Below are experts of layer 5 (counted from 0) of a mixture-of-experts language model. Rows are named router (the router's row for the expert), up (a neuron's input weights, with its number) and show model dimensions 112-223. Each number is 200 + 40 x the weight over its row's rms, rounded and kept within 0 to 999.
Before each expert's rows: "gets" lists some tokens that make up at least twice as much of what it gets as of all text. This comes from a sample of Wikipedia text that the model never trained on. Tokens count by the router's weight.

# expert 5
gets: "6", "5", "3", "4", "er", "n"
router,225,207,239,202,243,146,191,160,201,207,242,156,241,202,179,202,169,148,192,189,185,157,192,172,259,171,157,175,151,112,179,181,170,261,180,183,234,178,173,203,172,218,244,178,230,231,189,276,173,172,250,221,212,247,269,182,185,134,162,213,182,126,198,237,232,225,115,175,303,195,180,107,193,97,278,231,152,184,200,172,185,226,252,199,153,131,112,202,197,253,206,217,186,122,149,169,189,175,267,179,195,223,209,244,203,231,233,248,232,240,246,235
up0,220,224,203,175,236,173,266,186,125,154,179,214,211,180,122,160,263,127,173,184,262,267,135,172,258,137,259,228,209,270,176,169,164,288,156,127,228,174,168,169,227,194,226,194,212,213,198,164,223,245,176,183,136,239,212,215,146,158,161,220,173,169,228,223,266,197,268,154,171,239,134,221,163,155,209,65,205,267,172,221,195,238,181,205,207,224,117,221,110,148,128,206,237,207,180,145,204,205,261,213,216,192,132,229,230,151,209,167,153,124,201,213
up1,181,156,181,185,140,197,200,141,189,206,251,204,81,182,168,198,154,152,158,88,193,195,282,163,247,186,183,312,141,156,166,269,223,221,260,240,212,217,199,172,176,173,216,199,213,240,291,228,187,269,137,243,224,256,288,148,179,230,159,179,265,147,203,218,229,236,164,243,235,225,98,156,132,207,201,210,201,134,267,222,179,195,189,238,255,186,169,220,100,261,216,216,221,241,187,194,162,229,197,210,183,205,287,169,232,183,143,136,230,242,158,211
up2,172,158,114,258,224,118,201,163,190,259,205,219,229,211,193,184,251,229,114,233,183,248,152,200,232,175,134,134,199,182,200,132,173,177,221,203,162,157,151,219,204,140,178,184,299,178,210,216,229,202,175,233,191,164,248,218,257,144,278,191,208,184,195,211,195,231,223,160,194,184,196,209,187,183,248,191,228,232,185,158,157,159,118,165,140,160,238,160,220,169,157,202,223,234,166,170,174,130,205,147,230,142,218,277,269,154,237,92,213,222,202,262
up3,202,230,167,179,224,232,264,158,184,194,135,270,109,90,211,165,219,104,150,200,217,277,154,199,132,183,252,211,226,186,156,297,200,224,237,128,166,193,127,218,167,271,168,185,164,209,173,261,228,197,128,195,204,201,249,210,241,221,173,189,190,179,241,214,202,105,270,167,150,287,149,178,174,187,229,127,268,187,218,150,225,180,212,126,169,185,199,254,165,212,211,151,214,203,281,135,207,127,243,255,218,178,175,239,251,157,203,112,226,214,245,168
up4,184,189,163,279,195,137,194,169,279,205,214,192,206,225,155,267,172,173,226,250,202,249,197,228,116,133,213,213,232,295,155,216,263,216,166,127,189,194,175,166,133,244,259,168,258,264,222,254,262,174,174,193,217,275,219,233,223,185,187,167,152,176,259,232,159,185,127,276,228,210,141,209,234,244,167,216,200,276,186,154,208,111,192,124,229,177,215,196,108,220,207,162,154,251,212,205,138,181,257,156,213,190,178,196,223,249,205,174,223,229,166,232
up5,191,197,237,273,226,200,174,142,221,255,200,182,117,175,188,189,197,98,186,220,235,229,271,179,242,151,165,206,174,178,197,271,213,223,185,248,186,195,227,129,179,235,160,235,257,163,166,251,189,173,251,205,137,220,256,184,200,187,169,174,243,151,236,150,150,141,193,157,268,229,207,181,195,254,198,259,181,149,256,171,233,170,215,194,248,214,261,220,179,188,183,185,208,206,217,240,59,156,226,227,262,190,179,230,202,208,198,188,178,195,169,173
up6,186,135,249,277,225,241,285,133,181,230,197,226,212,191,224,200,189,120,105,167,258,168,271,264,135,256,261,171,241,147,199,134,280,212,162,117,190,245,217,263,203,229,237,124,278,242,170,196,196,202,128,196,172,174,269,202,265,238,141,228,140,165,230,156,183,230,256,72,250,186,219,90,195,230,240,184,164,145,225,204,180,254,210,250,218,246,184,226,207,266,220,192,96,196,215,172,199,217,167,148,260,173,213,217,153,184,200,237,167,181,175,246
up7,242,90,120,199,295,175,271,205,175,246,198,229,230,265,168,248,221,182,173,185,180,129,191,244,184,250,202,244,151,189,225,219,203,231,208,174,203,247,94,188,219,148,196,222,169,209,194,214,230,213,203,276,160,175,320,189,143,129,132,221,175,181,185,234,186,236,256,166,210,187,221,227,161,198,164,141,207,106,168,255,189,214,132,195,219,177,176,177,149,224,194,224,219,178,216,210,199,151,217,239,206,224,187,258,202,153,240,197,177,166,235,239
up8,186,176,182,184,215,121,207,204,245,183,115,211,189,182,267,238,209,187,242,80,245,148,226,251,160,160,141,178,192,208,263,187,243,231,159,153,167,177,196,242,179,233,148,215,276,215,194,182,245,221,203,216,172,201,153,232,164,158,108,253,208,168,241,256,216,183,206,204,228,193,171,76,166,160,193,170,156,164,201,265,204,258,192,228,219,205,223,247,163,249,204,215,163,233,196,162,138,132,165,231,206,200,191,283,111,193,195,230,203,96,235,138

# expert 6
gets: " the", ".", " |", " ", "|", "-"
router,249,173,191,260,211,163,292,208,191,251,292,156,153,169,194,198,176,200,207,95,162,240,152,272,236,268,206,303,85,183,213,230,175,272,172,180,207,204,150,247,169,178,234,119,149,223,241,240,232,215,224,207,223,199,272,188,230,224,216,259,183,177,191,264,256,149,220,135,268,168,200,124,190,217,266,224,243,260,189,158,252,210,184,172,155,196,138,240,180,157,138,147,179,195,187,111,179,130,200,218,250,181,212,181,183,175,200,139,191,199,240,183
up0,241,194,207,148,178,192,269,194,183,186,195,192,252,133,105,241,207,221,202,228,113,236,212,234,189,164,206,247,176,197,183,248,184,228,208,187,167,286,212,262,184,214,196,175,266,256,259,193,290,145,177,264,181,204,211,131,188,204,201,266,202,150,251,160,291,235,227,186,187,182,156,114,203,203,214,164,204,183,143,159,293,198,224,187,230,190,223,162,205,235,133,166,214,147,163,172,165,176,249,204,182,225,225,229,214,189,204,178,255,194,200,240
up1,170,192,169,207,181,93,221,203,194,190,197,224,224,171,233,222,238,170,203,284,232,227,197,194,227,143,235,200,129,254,209,107,254,140,114,220,213,235,123,278,162,159,174,177,160,216,143,203,275,266,165,202,239,241,190,186,199,162,150,199,219,147,180,194,201,156,221,202,202,238,193,203,139,239,248,162,215,182,223,192,296,199,178,154,259,165,108,222,183,207,195,197,201,224,185,177,169,143,254,222,179,164,194,195,170,303,219,165,136,196,130,199
up2,227,115,160,175,168,246,193,212,145,217,184,152,206,178,206,186,164,193,249,176,207,203,247,191,199,240,204,187,225,193,143,207,236,287,231,138,169,216,217,214,256,162,194,156,219,155,201,194,175,287,184,196,124,295,290,121,225,199,218,146,224,179,264,197,273,154,233,183,210,168,160,190,223,171,155,178,176,207,258,158,210,151,228,248,141,203,186,185,214,176,168,237,204,144,186,207,137,195,192,194,192,233,210,211,189,216,169,236,308,168,256,196
up3,147,231,247,209,114,194,179,165,136,176,157,234,270,286,119,197,232,175,207,275,179,268,206,94,219,156,212,184,205,248,195,131,234,146,178,156,152,233,206,127,194,191,178,198,194,218,195,241,229,166,224,192,257,232,127,172,245,169,182,150,184,224,203,198,181,137,197,233,213,200,272,201,172,235,199,188,193,194,201,205,155,231,192,227,262,209,230,166,155,229,162,251,250,174,189,177,167,167,224,214,204,179,158,180,256,288,153,211,231,260,155,188
up4,158,133,186,163,92,214,179,186,206,153,190,133,201,288,147,242,148,198,231,154,148,264,277,200,238,153,186,203,266,162,188,253,248,243,136,129,200,283,220,196,164,227,218,176,142,220,161,168,275,186,157,211,201,247,216,124,217,230,169,174,161,202,281,223,259,180,183,235,207,183,175,182,130,199,154,227,211,252,289,234,190,135,246,216,224,218,237,201,184,242,173,289,281,205,219,192,151,266,195,219,171,221,196,313,200,216,224,223,175,132,199,228
up5,184,185,254,227,189,301,196,145,215,185,178,209,252,233,147,243,209,205,175,202,188,154,233,191,114,170,224,211,160,172,189,106,191,252,204,231,160,210,244,199,181,231,136,218,199,155,223,147,150,187,129,187,131,159,148,210,189,170,187,171,213,226,147,214,259,215,243,221,192,252,251,256,164,192,198,119,225,156,157,248,132,163,252,164,121,177,188,279,89,241,152,186,206,260,197,219,229,185,234,140,241,164,213,235,263,216,206,250,182,253,166,224
up6,177,166,219,158,163,130,169,186,235,213,174,174,177,244,153,221,235,177,212,201,261,160,322,113,212,95,161,136,243,211,203,157,235,252,209,184,201,193,177,139,176,213,197,254,207,177,127,142,234,217,160,158,116,149,228,255,129,151,173,169,207,230,154,211,202,148,172,216,301,202,191,227,254,207,237,200,179,185,189,227,202,188,274,163,114,165,270,172,206,225,202,279,232,224,162,223,240,257,247,295,141,214,181,176,140,265,186,214,194,145,182,185
up7,160,209,247,193,169,177,195,143,179,185,199,252,214,248,206,152,216,163,167,178,165,220,166,174,216,205,197,84,156,165,210,206,175,121,234,106,207,134,196,194,151,209,220,178,193,238,153,209,238,83,234,246,227,252,186,232,168,232,130,216,214,231,232,228,238,136,190,182,196,227,229,184,187,178,187,174,217,116,241,177,179,111,214,168,209,170,237,239,163,224,233,228,240,162,195,209,207,140,269,219,248,132,182,214,283,233,227,191,163,235,201,154
up8,133,181,271,213,190,213,127,170,191,206,184,219,251,253,142,161,228,140,207,210,220,150,183,174,146,141,177,201,213,316,237,136,188,206,245,146,191,190,172,188,254,170,133,238,270,177,304,176,232,141,227,193,244,138,163,240,240,71,210,157,195,180,150,195,180,260,199,194,173,185,211,227,181,212,274,199,227,123,232,161,154,192,267,248,204,163,317,146,159,201,207,118,202,238,261,176,184,189,217,175,180,204,228,177,238,244,223,199,189,246,230,183

# expert 9
gets: ",", " as", " was", "'s", " for", " is"
router,272,158,217,268,222,127,231,138,233,136,259,215,139,215,230,242,121,151,189,144,242,230,184,245,207,226,203,146,167,226,186,133,221,177,207,134,193,256,167,247,172,166,264,190,210,243,200,190,263,125,222,213,197,185,249,180,193,184,212,205,202,121,215,218,241,166,216,190,222,174,203,199,203,150,217,243,196,250,303,148,201,176,189,223,199,136,180,205,154,144,211,176,220,216,192,137,148,177,217,160,194,222,257,206,166,143,264,131,184,179,282,256
up0,210,188,141,205,176,148,246,173,189,185,178,262,153,237,237,229,236,160,199,157,187,184,145,241,217,207,174,218,168,220,276,227,246,241,240,233,127,212,155,191,247,186,217,190,170,217,211,157,153,189,167,262,126,218,231,197,174,219,232,242,220,126,175,244,184,223,223,198,207,172,231,184,175,161,205,182,173,230,232,203,220,260,192,188,170,123,173,227,204,322,182,212,187,180,211,185,241,215,240,154,130,200,211,243,194,163,186,165,184,235,225,156
up1,165,207,192,174,263,184,204,143,230,148,230,160,146,239,260,146,178,122,150,175,214,206,139,198,241,126,172,194,177,170,189,196,155,213,262,201,156,165,215,194,214,217,189,162,176,223,147,227,158,248,188,200,156,151,190,245,184,234,192,136,170,197,209,200,173,210,203,203,254,192,206,138,262,179,151,159,199,155,211,167,144,227,160,200,127,201,191,263,171,208,195,221,193,106,209,210,219,146,203,215,266,121,206,188,201,178,184,258,198,296,231,198
up2,167,183,258,258,237,230,233,186,228,253,255,202,201,141,208,237,185,228,174,135,182,230,196,255,194,223,206,238,236,215,188,308,250,297,245,98,162,250,165,219,143,171,234,194,226,228,269,197,303,231,167,186,152,263,191,161,111,198,252,262,180,171,150,217,248,182,211,203,189,275,113,205,186,285,157,221,189,269,205,160,217,212,164,292,134,196,272,191,239,168,146,127,157,237,205,160,220,171,234,137,185,170,241,168,240,183,171,185,222,205,200,204
up3,235,198,235,273,190,266,217,142,226,236,222,154,73,210,150,183,184,122,122,165,222,250,138,232,223,186,248,186,174,111,189,168,229,198,264,126,178,136,195,218,187,182,182,216,195,186,214,156,207,207,154,222,196,251,150,181,192,235,192,152,155,203,157,188,217,236,232,160,235,160,142,144,184,243,187,212,171,214,242,196,181,283,187,244,247,177,279,224,124,136,199,191,181,192,175,227,166,175,184,220,216,177,178,299,236,177,246,217,189,124,211,218
up4,246,188,205,228,156,194,204,205,263,141,235,159,235,232,203,222,228,238,148,188,207,187,198,181,204,160,169,273,183,153,190,173,229,297,166,139,170,167,186,190,200,197,200,176,188,196,206,197,296,283,195,154,139,150,193,165,148,144,231,185,191,181,197,155,227,157,164,177,192,228,206,224,191,253,230,227,170,214,170,239,261,275,206,233,174,159,211,163,252,167,207,140,118,213,180,242,205,162,178,177,195,196,229,204,229,192,199,204,247,148,232,166
up5,140,218,158,182,200,131,179,189,195,256,214,215,219,142,136,228,139,155,194,195,188,256,209,270,181,213,270,165,225,260,187,147,157,177,247,223,181,221,199,286,183,227,177,148,147,190,172,186,202,166,115,139,240,143,145,200,198,182,275,173,262,138,182,186,161,119,162,169,185,240,150,195,124,237,326,184,229,245,216,234,228,171,170,162,253,199,232,223,168,181,233,191,253,190,235,181,160,204,253,215,160,171,233,222,223,263,238,193,199,188,169,174
up6,162,147,159,196,251,193,175,278,240,216,216,230,176,294,146,239,174,215,149,191,194,234,246,204,99,182,232,203,214,208,169,220,222,171,220,241,283,187,177,217,164,261,163,183,234,248,96,183,219,180,185,188,229,171,212,146,241,117,190,195,156,203,154,191,278,131,196,231,186,218,154,155,222,210,220,207,215,184,178,240,282,223,233,226,118,219,213,130,190,251,133,123,114,183,199,186,126,203,207,209,214,255,248,244,276,142,179,159,185,244,175,151
up7,168,120,194,244,143,205,199,217,244,223,196,219,188,204,223,218,219,200,182,176,287,235,215,208,208,255,241,220,183,209,188,155,211,274,119,141,172,150,226,198,237,147,175,182,227,181,200,227,159,210,158,179,239,198,225,176,189,170,216,186,187,256,208,228,182,200,221,245,267,294,214,185,186,242,212,227,213,234,264,205,211,161,210,237,170,184,139,171,180,242,145,173,114,203,195,180,160,172,191,157,232,185,157,191,167,259,195,132,199,166,164,217
up8,196,233,259,211,199,202,163,181,229,195,210,222,169,220,150,195,96,174,84,196,161,179,225,187,132,120,167,209,174,208,205,132,214,246,232,207,163,168,200,256,202,193,221,307,281,167,215,168,181,258,178,230,255,212,234,182,180,245,121,156,165,170,252,159,176,176,227,153,228,200,245,201,236,216,285,170,217,232,308,240,181,207,257,182,192,197,182,218,159,152,210,241,185,143,184,186,240,166,186,191,225,113,228,201,220,167,179,139,162,183,219,223

# expert 4
gets: " of", "5", ".\n\n", " that", "==", " by"
router,185,182,261,228,198,199,210,147,215,137,226,148,204,182,207,251,156,152,215,149,190,187,217,248,213,253,175,162,190,185,180,166,175,211,167,198,183,172,158,156,185,281,191,187,207,240,211,173,163,283,158,200,193,152,193,144,215,196,191,143,174,145,194,262,234,140,172,253,289,147,251,169,252,108,173,214,250,236,235,242,264,174,190,163,131,213,162,202,200,109,235,211,146,197,95,195,138,194,216,224,199,249,246,177,135,151,223,184,156,205,265,152
up0,163,284,164,238,172,185,217,193,159,199,204,159,308,219,164,167,231,232,164,232,207,230,162,193,192,235,197,196,173,239,192,231,190,202,229,241,178,177,192,214,176,262,196,143,148,183,261,172,189,185,151,163,191,112,206,239,250,204,248,204,238,182,247,225,211,197,201,122,249,186,191,226,206,180,167,195,243,266,164,270,169,222,185,137,215,192,182,210,215,182,160,233,138,255,197,159,180,242,217,185,236,113,244,173,168,274,191,229,197,111,203,233
up1,238,191,218,203,208,176,194,110,229,175,181,175,234,230,209,179,127,219,214,171,196,196,138,208,142,180,221,174,141,207,232,221,230,220,149,203,178,153,188,112,231,184,228,205,223,235,213,134,177,197,261,260,203,114,187,177,307,193,161,181,185,119,202,220,239,190,273,207,222,214,150,239,223,175,214,195,207,222,289,236,234,167,189,180,223,246,175,205,254,164,273,175,162,242,160,189,195,223,219,255,176,217,142,208,220,190,245,227,250,215,220,139
up2,199,208,225,177,171,218,234,164,174,201,213,182,197,180,234,215,169,223,143,161,250,204,230,199,169,202,192,239,157,210,236,232,77,131,138,220,154,101,220,177,244,295,203,194,155,241,237,175,246,213,212,180,187,161,236,144,153,235,155,141,217,188,138,213,162,173,182,162,251,139,205,201,148,229,164,184,235,256,137,141,299,154,197,212,212,198,189,199,232,198,188,137,209,190,186,216,143,218,206,183,290,108,201,149,243,214,235,221,201,109,192,250
up3,255,201,219,179,157,192,275,189,214,155,200,258,216,137,195,221,75,195,158,245,222,214,168,155,253,253,229,183,178,209,163,154,193,234,201,240,237,160,168,217,156,204,213,189,243,252,170,200,192,227,121,196,213,193,188,224,174,151,136,190,229,153,227,201,241,194,225,276,216,219,193,193,225,162,228,202,213,195,154,248,227,245,221,258,245,169,163,226,196,181,221,230,124,163,122,129,195,149,211,120,214,199,227,215,176,233,163,172,192,125,240,237
up4,171,206,160,181,242,145,235,223,232,194,228,181,222,140,197,211,247,178,171,230,173,214,159,202,225,212,247,242,196,168,168,209,299,211,268,244,169,215,191,168,206,184,221,169,156,331,143,160,190,231,186,217,99,252,221,91,242,221,139,184,162,86,205,156,214,167,183,137,223,175,192,207,187,184,216,189,164,267,194,235,198,229,219,223,182,233,238,207,160,164,184,231,158,191,203,137,281,202,231,270,255,199,206,193,128,251,229,213,251,159,218,128
up5,194,228,159,177,244,201,252,257,150,287,258,220,204,172,159,185,118,150,112,242,157,238,153,215,123,156,193,179,116,203,215,212,137,222,113,213,192,108,168,137,114,131,265,232,196,196,175,147,214,281,179,201,242,148,222,207,243,200,162,170,171,134,73,168,233,176,234,228,179,214,173,136,157,157,267,212,155,212,207,188,250,223,210,183,122,233,183,255,144,217,234,205,215,216,190,192,148,242,227,152,244,155,212,208,275,180,184,235,182,212,252,203
up6,190,223,210,205,201,160,244,149,216,250,188,201,132,133,193,244,204,121,171,191,201,221,223,233,189,236,199,101,129,220,194,176,144,229,239,146,194,194,160,192,108,181,199,187,249,185,143,234,143,259,165,256,236,212,186,218,238,199,135,247,203,168,146,204,241,237,187,132,140,187,209,104,206,235,206,293,172,219,197,147,221,226,188,182,209,230,258,286,185,153,205,239,241,191,222,134,204,187,181,165,243,256,222,231,197,129,198,239,161,163,169,242
up7,186,280,228,208,196,265,187,247,209,145,211,210,136,189,190,185,195,194,216,145,217,204,222,209,278,172,183,231,221,225,187,155,200,199,262,167,195,201,135,197,160,253,271,164,254,189,299,195,231,165,236,175,167,289,234,213,216,257,257,225,149,227,206,201,233,220,217,233,201,188,183,206,260,181,177,187,202,289,223,215,227,222,185,177,114,232,225,208,187,233,138,179,129,144,197,161,165,242,220,176,262,186,252,236,190,186,202,197,195,207,148,198
up8,167,190,233,208,166,176,266,208,191,206,173,245,244,192,244,207,226,114,216,210,176,221,175,228,198,228,229,141,231,263,204,193,184,170,274,186,167,219,137,215,164,157,196,188,197,161,247,234,237,193,171,217,172,226,146,185,168,155,239,219,199,204,242,175,227,134,230,219,269,144,236,209,225,325,181,157,210,165,180,171,210,145,196,216,224,226,196,220,137,241,138,205,198,127,132,231,208,158,207,190,157,178,220,180,185,178,224,269,208,173,213,221

# expert 11
gets: ")", "3", " in", "4", "5", "i"
router,171,160,242,192,144,184,229,189,218,181,242,164,261,249,165,244,166,234,253,180,208,176,200,203,225,215,220,219,124,234,177,192,250,240,221,251,218,184,147,219,132,228,231,173,187,221,237,161,246,218,203,209,239,177,172,207,157,190,168,217,205,211,156,254,189,215,166,177,237,209,264,187,253,62,158,139,152,202,214,161,207,193,205,230,193,169,146,162,141,151,165,190,241,172,117,104,85,202,252,187,246,182,220,121,169,193,259,237,168,165,161,131
up0,181,252,239,157,251,185,206,214,160,129,203,247,187,164,142,231,253,219,243,127,206,143,233,178,211,234,155,231,162,157,160,204,213,206,217,136,188,179,147,251,203,156,209,194,204,188,285,256,252,214,160,201,184,250,262,221,284,176,136,214,233,151,245,237,210,173,179,191,243,196,182,240,240,227,165,198,173,193,164,145,199,188,156,202,191,239,247,218,172,202,158,203,187,129,193,202,205,211,282,80,243,123,217,193,196,245,262,247,243,117,220,221
up1,158,169,236,273,201,239,251,243,257,190,156,241,155,211,156,232,217,227,232,218,226,153,223,158,235,211,205,180,227,223,123,188,190,159,180,164,192,193,192,228,212,213,186,234,211,214,174,236,196,217,214,161,262,198,228,218,196,241,204,237,260,181,104,216,254,180,207,240,226,138,189,214,222,209,232,107,234,208,202,147,152,204,268,267,268,210,220,231,178,197,241,191,116,242,174,161,186,184,189,205,196,217,224,118,162,209,178,241,226,212,236,216
up2,248,201,270,219,264,198,302,240,211,170,204,211,193,231,142,196,154,199,162,196,173,228,199,200,192,150,234,196,72,144,183,165,177,199,146,208,244,207,203,211,104,158,202,220,229,196,172,289,234,266,221,220,202,253,219,119,193,178,138,226,200,174,127,184,249,160,226,220,233,193,234,210,232,171,237,132,173,224,182,248,192,254,193,200,216,215,177,219,136,225,125,207,207,232,181,193,164,225,201,208,205,184,201,213,207,150,182,164,178,224,272,171
up3,153,153,222,223,239,178,188,125,205,214,162,146,166,178,176,220,226,202,96,165,189,165,272,217,191,246,242,136,151,150,206,185,156,183,176,203,181,83,222,194,134,175,219,260,110,192,274,216,210,244,159,122,167,237,280,230,122,234,206,190,241,189,217,245,305,222,212,217,214,167,232,135,229,221,160,170,220,137,192,177,205,143,256,129,176,205,257,278,230,190,187,144,250,177,162,258,228,188,211,176,188,135,223,217,177,145,198,237,135,202,155,189
up4,186,163,213,155,192,167,233,115,193,134,201,120,218,174,157,243,268,215,245,173,190,223,234,207,196,261,247,276,187,175,234,187,153,223,197,226,210,199,241,202,198,251,197,175,94,170,254,150,128,155,211,193,197,238,202,200,105,153,210,234,198,175,294,208,232,242,230,141,220,139,222,196,215,141,206,147,186,94,165,245,179,215,175,175,206,180,180,158,259,236,121,140,245,231,146,235,188,176,297,206,190,164,165,294,157,213,196,180,121,139,220,220
up5,237,266,278,243,161,262,154,197,130,165,208,161,199,162,202,223,250,177,204,212,199,261,167,221,195,167,186,187,200,247,195,187,198,169,172,249,162,207,183,235,196,151,131,152,174,184,261,245,234,158,140,208,160,300,252,203,138,205,134,185,210,179,220,193,253,228,157,171,208,138,192,134,170,197,294,182,160,239,220,219,257,180,186,189,246,146,235,202,136,248,100,190,189,140,206,232,145,230,200,200,181,201,242,293,188,150,274,171,151,141,259,243
up6,162,191,239,104,203,174,113,249,227,209,178,175,217,264,146,267,270,180,207,220,153,211,227,233,210,141,145,236,177,205,199,208,225,182,196,194,187,214,127,186,187,228,197,208,148,173,252,295,184,134,150,173,199,185,227,154,258,213,212,243,194,202,130,203,276,195,211,200,168,243,199,89,161,227,171,144,138,179,130,203,215,213,239,180,241,179,182,164,46,119,159,281,238,190,164,155,121,145,255,193,249,208,163,275,171,223,180,205,201,205,182,193
up7,218,209,182,247,238,164,268,136,112,198,174,161,239,206,210,118,216,126,198,200,242,254,180,153,280,267,256,135,202,217,222,265,244,168,236,171,171,174,133,205,150,152,168,224,154,226,235,172,217,142,181,165,263,256,162,207,296,240,170,253,173,172,217,177,112,170,234,224,184,157,244,184,186,200,166,210,180,254,253,190,169,155,199,231,226,256,254,185,224,197,212,218,202,194,131,221,206,96,213,250,225,203,246,185,220,262,157,183,185,166,235,226
up8,153,230,208,187,199,169,232,248,253,211,194,198,181,203,176,260,188,153,255,207,286,170,191,151,192,207,291,224,130,228,139,161,208,233,161,265,144,212,158,230,187,233,128,253,274,187,227,225,241,195,173,258,233,254,190,256,217,172,161,284,185,144,285,190,238,207,185,191,279,216,214,261,187,194,176,198,150,285,231,229,194,188,164,234,196,205,204,135,139,169,260,204,204,189,179,168,145,115,262,246,193,220,178,252,167,225,201,222,180,250,192,146

# expert 0
gets: " |", "s", "a", " L", "l", " t"
router,246,212,165,197,213,148,190,139,256,161,269,143,269,297,131,151,132,194,170,192,205,226,190,209,235,144,188,207,178,188,223,178,216,282,113,147,247,208,160,256,183,238,203,144,191,221,203,250,283,133,200,176,156,147,237,113,159,172,125,238,190,137,186,277,194,145,229,207,209,177,130,190,152,188,180,212,264,205,199,255,239,204,241,152,139,152,196,122,136,166,222,199,136,165,154,89,144,203,291,232,213,235,194,192,169,163,244,181,196,230,212,210
up0,255,122,208,177,191,203,176,163,245,238,160,114,220,170,194,238,219,175,192,181,266,223,211,252,240,226,202,154,211,216,196,261,181,242,176,233,211,211,164,192,217,233,200,204,143,241,191,211,232,197,214,181,194,168,176,205,252,136,201,211,171,131,190,179,252,170,188,216,206,258,163,276,245,232,160,219,216,254,210,193,179,192,194,194,180,215,214,249,191,87,170,254,180,201,229,230,149,163,252,249,228,113,273,170,167,252,330,228,157,178,313,161
up1,160,182,182,196,220,186,207,203,189,183,212,174,229,191,170,215,252,235,205,193,216,223,269,147,152,167,160,208,203,130,141,210,213,184,161,228,116,295,228,224,195,241,206,152,131,209,187,141,202,151,168,213,176,205,183,200,205,191,200,275,209,219,215,194,235,206,208,195,225,214,161,248,162,175,176,185,168,129,227,304,255,132,209,179,282,142,154,143,154,240,154,130,204,153,238,91,164,205,232,233,150,234,185,193,170,215,220,159,168,161,174,161
up2,218,201,146,187,220,95,212,170,183,163,138,217,238,180,251,246,226,150,180,237,158,256,242,181,224,177,233,217,214,139,200,214,196,300,210,199,160,256,213,258,235,212,231,194,223,234,145,226,189,202,197,139,246,224,200,150,204,190,115,222,143,208,239,232,219,184,231,216,170,176,149,117,168,179,222,207,215,258,183,261,237,154,206,219,183,161,225,215,184,237,193,229,222,280,207,143,149,195,233,260,155,192,181,211,241,186,205,179,149,191,251,208
up3,175,193,169,208,134,207,249,190,187,251,192,126,180,210,145,216,193,243,210,179,226,206,211,204,240,179,284,199,160,154,169,149,195,230,171,255,164,182,192,143,168,169,198,199,154,148,164,186,223,174,185,184,246,223,273,66,223,162,196,184,134,247,245,236,137,238,270,170,224,196,209,205,212,223,126,255,153,212,199,230,242,211,180,276,152,254,203,168,201,199,150,185,158,223,186,250,220,208,205,146,214,181,200,235,266,180,156,189,184,137,211,177
up4,126,251,221,206,206,220,256,170,288,212,126,150,178,172,151,247,280,136,229,162,245,206,159,273,176,209,190,222,221,251,207,147,198,184,189,244,155,117,220,253,218,145,173,218,193,192,196,167,194,140,284,210,221,232,241,186,207,189,140,148,193,189,200,210,263,212,153,166,229,159,223,81,182,266,213,167,159,271,181,174,261,182,222,227,239,202,227,117,207,164,128,164,139,209,235,166,275,254,286,167,236,108,147,246,201,234,187,193,163,211,171,195
up5,198,221,245,231,137,224,222,250,221,188,184,214,238,245,238,195,252,221,186,205,270,182,181,131,171,176,223,158,225,252,213,235,253,253,247,140,168,207,290,207,180,162,186,256,267,224,205,183,211,181,205,198,231,129,206,193,186,215,200,167,190,185,203,171,276,167,194,217,240,247,247,242,161,237,146,119,229,140,154,241,141,185,177,227,214,207,235,141,241,228,218,272,76,244,197,243,267,207,294,136,227,206,244,150,245,183,167,162,247,129,221,178
up6,230,156,197,211,240,158,216,196,209,128,280,282,232,276,159,230,154,220,194,247,246,248,168,207,243,206,190,126,220,263,120,283,188,212,127,238,200,205,193,205,164,225,279,214,189,263,209,184,207,170,118,347,227,237,261,118,198,207,185,278,186,191,240,228,172,215,191,241,211,285,179,177,165,115,261,211,203,194,229,166,172,156,174,118,144,187,205,236,177,142,197,187,187,265,173,155,160,210,209,298,242,233,212,202,149,217,202,198,137,143,219,205
up7,197,172,164,224,182,163,189,262,223,252,218,156,166,195,178,219,180,218,240,153,118,169,137,213,189,261,198,217,186,154,194,187,241,187,223,211,210,184,174,186,190,153,225,217,151,241,239,241,335,188,195,214,220,232,294,216,177,184,170,142,161,209,210,180,203,175,202,181,220,164,195,122,182,235,211,220,109,215,163,196,156,234,228,224,205,231,253,179,169,193,184,147,214,252,237,209,195,172,208,150,246,111,191,223,212,185,201,218,139,227,175,178
up8,236,195,168,148,176,192,165,147,159,203,211,254,258,210,206,176,225,157,244,184,165,141,174,223,209,219,188,201,200,216,238,249,246,172,225,229,228,271,255,231,145,227,220,242,155,248,182,154,295,148,134,216,172,252,263,196,228,174,229,188,188,122,193,210,152,123,193,213,210,223,116,206,233,204,286,209,174,187,162,242,207,132,246,230,162,175,236,194,197,197,135,120,179,248,207,211,130,176,239,155,251,202,207,207,182,195,266,192,205,233,183,261